Below are experts of layer 7 (counted from 0) of a mixture-of-experts language model. Rows are named router (the router's row for the expert), gate (a neuron's input weights, with its number), up (a neuron's input weights, with its number) and show model dimensions 0-255. Each number is 128 + 32 x the weight over its row's rms, rounded and kept within 0 to 255.
Before each expert's rows: a language model's description of what the expert responds to. This comes from a sample of Wikipedia text that the model never trained on.

# expert 59
Double line breaks between paragraphs or table and section, section heading markers like ==S, and paragraph-opening words like The, This, However.
router [144 132 173 126 145 161 156 148 128  83 110 136 112 113  93 138 138 113 136 130 142 115  75  92 116 145 117 121 170 164  90  83 134 105 131  83 156 161  85  89 139 126 155 120 175  92 143  82 114 137 132 148  83 118  86 149 116  82 159 168 119  88 126 110 133  93 122 136 141  91 163  82  68 168 135 164 137 105  74 149 140 156 157 158  83 119  69 156 140  89 107 126  93 183  64  81 146  51 110 115 150 113 118 109 128 102 112 118 105 149 172  91  98 134 148 171 111  77 152 137  74 155 178  67 145  84  98 113  85  99 139 132 108 156 111  80 130 109  56 118 196 149 146  98 120 149 117 160 119 107 156 146 105 105 171 108 159 111 143 140 119 105 122 123 132 173 141 160 138  91 105 148 114 160 125  94 138  94 173 149 133  81 149 111 178 149 149 126 140 136 160 198 113 136  94 150  78 110 141 126 151 151 139  71  98 120 157 172 105 114  57  85 158 157  86 154 106 111 176 129  77 104 183 164 104 118 176 137 196 121  80 115  99 158 107  86 145  91  94 170  74  96 173  63 173 181 117  53  49 106 178 144  90 181  78 136]
gate0 [113 128  93 167 112 161 115 120 158 126  91 110 137 147 112 154 160 115  92 156 214 136 166  56 105 186 100 164 109 175 165 154 137 185 161 148 137 131 218 121 116 204 151  88 118 125 117 149 124 158  75  81 106 180 140  86 135 143 117 137 129  88 141 122 134 146 176 133 184 147 157 168 123 138  96  86 147 167 160  99 138 161  75 112  58 151 129 131  95 153 106 117 143 115 111 105 123 123 103 150 155  87  89 126 179  99 106 135 173 190 106 119  98 117 128 133 138 180 120 138  78 136 116 148  77 129 112  84  76 118 151 143 139 185  80 127 211 159  69 162 116 157 112 115 105 123 140 164 129 192 154 129  41 147 119 149 166  93  82  92 149  83 119 100 128 164 121  60 100 122 171 148  98 117  94  86 119 172 129 111 131 142  92  87 137  89 113  86 121 134 155 118 145 121 174 143 118 141 128 158 132  88  85 105 126 145  94 166  83 165 151 123 121 180  92 107 106 112  82 112 106 169 106 141 122 121 146 172 152 128 101 155 104 161 142 149 121 179  70 125 177  57 111 124 137 162 108 106 114  72 154 144 107 212  80  78]
up0 [130 126 104 166 139 109 118 110 147 105  80 135 120 128 162 165 129 135 115 196 186 108 150  67 109 156 114 147 134 165 159 107 123 175 180  64 149 125 180 112 112 179 133  61 131 136 113 123 163 165  72  37 168 167 142 101 118 158 152 104 148 103 111 192 175 148 145 123 154 117 167 124 116 134  92 115 167 138 125  92  86 178 115 146  99 176 101 107 110 130 119 155 188  82 160 142 134 119 138 129 162  93  97 131 165  89 113 123 130 205 117 136 135 154 121 140 122 160 137 153 107 144 127 115 127 160 130  74  83 120 153 123 108 159  68  83 160 160  72 137 108 115 156 113  94 125 119 153 118 212 138  91  76 107 183 117 165  56 131  78 153  74  95 117  87 108  83  93  66 157  80 114 148 116 130  50 155 194 190  96 152 132  87 124 139 102 139 134 147 161 148 139 129  88 178 185 137 101 134 135 125 107  75  68 107 148 170 130 115 129  85 121 113 153  77 127 146 107 106 162 143 117 141 164 115 121 135 159 177 127  82 192 104 100 163 151  90 159  84 166 202 135 124  78 119 157 148 144 107  98 146 113 125 127 109  69]

# expert 52
Country and nationality names after in, of or to, such as Ireland, Britain, British, United States, plus him, them and past verbs like published.
router [ 81 145 162 122  73 111  63 140 170 109  88 148 170  95 111 106 182 135 134 128  82 147 145  98 127 131 159  95 123  78 130 148 120 146 119 163 158 149 141  94 139 108  72 146  88 119 102 129 119  76 151 120 108  71 139 198  92  92 144  82 115 118 176 112 124  73 109 171  80 119 112 119 115 143 162 133 110 191  73 160 135 106 124  90 118 143 150  97 171 105 151  93  87  72 150 132 115 166 117 137 113 131 109  69 130  89 111 134 131  74 130 211 130 105 155 136 112 145 167 115  87 146 181 118 162  80 119  86 136 112 184 154  56 165  81  84 118  94 132 146 111  88 135 142 175 108 120  82  90 107 174 113 186  99  82 123 119 140 175 132 115 172 164 151 110 138 119 124  79 157  94 195  82 143 173 188  84 141 130  98  88 128 147 143 140 119 114 138 151 111 112 130 104 113 159 110 138  99 140  49 100 115 163 205 166  25 126 163 175 132 111 138  93 146  97 146  88 136 187 128 122 148 107 137  84 101 180 137 140 103 109 134 128 147 143 134 129 107 148 138 119 133 128 126 102  73  95  91 170 189  85 126 139 190  63  86]
gate0 [226 144 149  97 116 134 142 137 150  66  96 121 163 193 157 140  97  86 156  80 146 163 139 125 146  83 151 117 135 106 196 125  98 189 127 115 116 100 149 140 135 119 113 135  99  85 111 112 141 176 219 102 128  63 129 165 148 124 149 145  79 161 162 125 152 105 121 131 131 105 135 146 126 124 166 105 156 111  48  97 130 183  94 113 140 106 113 160 183 147 175  85 124 102 114 158  71 104  99 126  98 159  91  94 141  90  82 184 144 118  87 165 115 158 158  87 102 157 148 116 146 116 107 187 111 147 143  45 180  88 163 174 138 117 140  64 130 145  99 126 102 107 137 127  73 138 107  83 135 104 124 157  60 122 155 203 148 112 108 138 151 122  91 122 156 125 153  51 145  75 114 109 107 111  83 201  97 126 151 161 110  89 137 125 149 148 154 160 121 155 157 104 128  96 107  97 156 158 197  88 108 157 104  79 207 133 139 110 136 139 126 118 106 137 176 110 101 123 165 132 135 141 125  96  89 108 143 149 150 123 115 145 153 103 162 100 184 121 162 133  75 155 158 131  58 113 104  71 155 153 195 149 144 149  93 116]
up0 [198 146 169  90 191 122 141 126 145 122 143  76 133 159 179 156 115  94 154  77 160 134 157 167 111 101 161 142  81 138 166 119 120 152 164 155 126 101 145 118 108  83 120 135 124  61 131 144 134 114 155  84  93  56 173 164 146 120 140 164 119 187 169 170 147 118 121 149 137 160 130 124  97 114 121  98 156 152  65 111 157 157  77 149  94 120 107 200 197 172 146 106 153 114 129 158 158 113 119 111 135 140 132  84 128  64 113 157 141  99  91 162  55 174 167  93 110 130 159 178 168 177 154 190 152 111 136  97 132 138 174 159 127 104 127  91 147 107  88 106 133 110 174 122  85 165 115  79 108 135 148 128  33 123 125 161 155 153 120 137 133 116 101 103 116 117 168  83  96  73 113 120 114 145 115 135  54 110 108 125 114 122 107  94 126 152 128 154 100 138  99 114 132 119  88  52 125 107 200 115  92 177  68 116 180 109 136 145 158  75  90 118 128 142  91  80  91 129 193 162 125 119 104  90 137 121 112 157 164  91 128 142 150 142 157 161 183 125 131 109 110 163 165 112  66 144 102  41 166 137 196 137 118 164  83 110]

# expert 22
Concrete nouns and word pieces for ground, road, park, final, round and block, often in section headings: Gr(ound) transportation, football stadium, away side.
router [171 172 129 103  99 154  96 158  91 141 133 162 165 144 111 111 137 165 129 166 125 125 120 174 125 194 103  87 119 152  96 140 146 186 103 195 149 115 133 126 101 132 121 112 135  89 186 148 196 115 154  93 111  84 142 160 146 124 129 130 114 186  87 175 120 181 150 115 150 165 125 170 124 124 137 132  92 114 116  82 153 167 167 166 104 124  57  93 115 131 163 133 140 137 100 101 142 128 163  77 145  60 124 168 138 156 118 188  94 114 130  81 117 119 101 142 128 111 110  91 202 127 112 101 155 148 145 130 154 159  45 144 182  69 163 112  75 145 112 135 144 125 137 166 132 109 104  88 166 104 120 168  90  94 125 131 187 143 143 113 183 113 155 182 132 118  97 111 103 136 114  69 119 157 162 108 130  71 121  89 177 156  54 115  76 103 120 133 173  80 126 114 122 126 147 114 123 156  95 212 158  83  74 149 123 133  96 119 141  97 162 164 170 161 138 133 151 192 113 135 120 138 118 100 134 134 186 170 194  86 147  59 119  95  78  92 101 192 143 127 142  75 114 124  69 154 164  89 119  73 106 178 164 110 112 146]
gate5 [141 133 140  94 136 151  78 151 113 115 137 126 112  53 121 121  78 129 127 100 123 155 159 110 133 179  69 145 108 131 142 189 161 121 155 182 124 103 174 122  97 118 124 165 171  93 141 131 166 153 161 130 104 117 186 147 129 186 209 110 137 133 118 124 132 146 106 133  84 146 129 193  86 180 153 105 152  97 100 113 150 132  95 150  99 118 133 160 137 140 122 111 161 139 133 123 166 101 170 108 153 134 112 148 141  85 129 113  63 113 149 126 153 224 100 142 177  89 168 125 124  99 119 111 109 131 128  92 188 126 128 116 145 125 165  84 128 183 174 163 118 116  91 108  57 131 128 171 177  96 131  99 119  81 136 179 167 155 104 158 169  95 154 102  79 111  59  83 117 152  98 138 124 120 145 155 111 130 124 153  79 175  62 169  81 112  94  92 177  99 139  70 166  82 142 152  63 126 140 135  73 152 141 148  77 128 162 132 104  80 113 109 159 178 166  69 187 100 171 109  54 138 139 129  90  61 106 157 151 141 147 118 139 206  83 124 125 171 115 102 122  39 129 107  91 111 129 139 150 154  96 133 111 170 127 134]
up5 [156 139  61 117 136 168  84 156  68 108 137 170  99  86 118  83  86  97  99 149 124 135 137 137 129 130 113 172 110 123 131 194 144 155 120 169 174 137 185  72  81 159  97 128 193 111 118 115 141 130 143 147  97 156 119 129 145 200 208  92 122 147 127 113 104 137 111 113 112 158 182 176  95 168 123 109 136 121 134 123 156 173 125 132  90 139 106 184 132 122 152 103 142 171 184 143 115  88 120 103 142 140 160 142  96 117 104 118  68  76 119 126 153 175 118 176 173 104 163  78 137 117  55 114 105 126 176 114 179 137 103 123 139 108 171  52 114 144 113 178 133  48 127 139  83 160 121 198 108  83 193 124  95 104 145 179 156 174 121 150 199  61 185 119 147 122  71 105 124 142 161 108 153 117 115  90 115 132 100 163 142 154  66 166 115 110 135 109 137  76 114  97 173  83 164 147  81 133 176 136  87 174 158 135 117 131 150 137 115  76  94 134 183 157 166  99 164 104 165 129  81  82 138  84 106  67 124 192 123 110 147 113 108 177 108 104 116 145 125 124 126  98  92 112 125 100 125 118 145 143 108  79 112 148 141  94]

# expert 62
Line breaks and row starts in tables and bullet lists, such as the newline before | Party |, "- L", and "; " between items.
router [141 158 172 114 133 131  61  82  97 169 175 157 111 102 126 154 123 106 142 167  94 121 101 176 104  95 100 211  96  95 161 147 130 149 124 104 170 156 161 171 113 162 143 186 117 193  63  91 126 153 133  89 136 122 141 143 139 141  89  71 175 109 122 120 119 112 160 160 152 149 188 113  68 130 122  91  91 104  95 153  89 111 163  70  90 110 173 111 145 156  94 111 113 118 165 158 199 147  99 162 135 104 142 137 173 177  92 180 100 122 168  92  98 138 137 135 148 168  76 145 158 132 128 204 175  93  92  99 163 158 168 139 138  93 119 148 134 180 111 154  99 130 141  88 114 140 144 135 179 174 148 152 144 122 181 114  98 121 133 112 175 121 165 149 111 135  87  98 116  99  93  75  96  95 110 105  82 165 131 102 169  67  94 159 152 155 162 164 139 107 125  90 118 125 173 109 137 105 143 161 132  89 152 179  98 121 135 128 165 128 143 178 154 111 111 110 178 166 188 126  82 178  95  97 219 114  81 112  83 109 119 111 104  92 124 177  34 120 150 124 118  97 132 182 132 111 140 177 151 104 139 142 118 139 120  80]
gate1 [ 75 152 135 150 178 194  94 123 143 123 105 195 132 105 148 132 125 114  79 152 125 124  97 135  76 129 136 151  92 126 165  97 193 119  93 195 153 135 142 126 129 111  79 180 139 123 175 106 143 138 140 109 123 110 132 132 161 130 134 103 123 129 146 175 142 152 149 109 147 130 141 130  73 137  89 142 150 130 144 138  89 127  72 190 115 116 131 135  74 177 128 131 124 125 170 136 138 124  98 164 158 103 161 127 147 133 140  86 104  76 119 153 106 105 110 104  91 108  89 151 136  68  41 137 143  72 126 120 159  64 118 175  87 128 111  87 158 189  64 181 114  65 109 207  76 113 210 155 131 116 114  64 133 112 162  83 115 140 157  93 153 156 181 196  82 128 126 111 121 138 121  75 117 116  85 143 160 125 126 151 230 133 104 125 119 167 157 147 138  82 138  99 132 122 174 139 137 150 124 112 112 118 150 122 127 127 184 175 143 102  87 124 146 139 172 179 230 103 127 151 112 120  85 117 142 100 114 177 179  93 144 133 151 131 158  65  49 132 127  75 102 125 131 168 152  99 101 131  84  74 119 113 104 142 135 120]
up1 [130 148  95 155 151 141  96  82 155 128 114 139 145 118 137 150 118 120  82 159 152 140 118 103 115 162 118 128  92 161 155 108 191 129 129 110 105 119 121  99 121  64 142 182 158  95 147 153  95 156 180 114  70 129  99 128 144  96 162  68 117 124 167 146 164 187 140  83 166  85 147  59 118 191  76 144 163 174 118 122 135  56  99 147  83  91  94 112  71 201 156 159 113 114 138 139 120 101 106 156 125 106 181 107 152 125 116  63 136 169 112 143 103 143 131  93 128 127 113 159 131  42 100  82 123  66 158  95 155  92 142 167 160 123  74  86 185 112  90 193 101  82 121 140  88 116 146 172 152 154  86  85 100 109 115 109 121 101 147 118 142 128 128 144  95 149 153 126 135 148 122 102 121 149 118 116 172 139 175 113 200 159 148 139 132 105 161 173 108  92 171 112 123 136 151 130  96 193 128 160 147 101 154 130 170 191 150 156  99 104  81 171 146 155 175 130 191 126  85 165 130 108  82 107 169 130 109 179 187  27 104 149 147 135 148  88  54 138 131 110 118 136  99 147  81 147 101 160 134 124 169  87  93 136 174 132]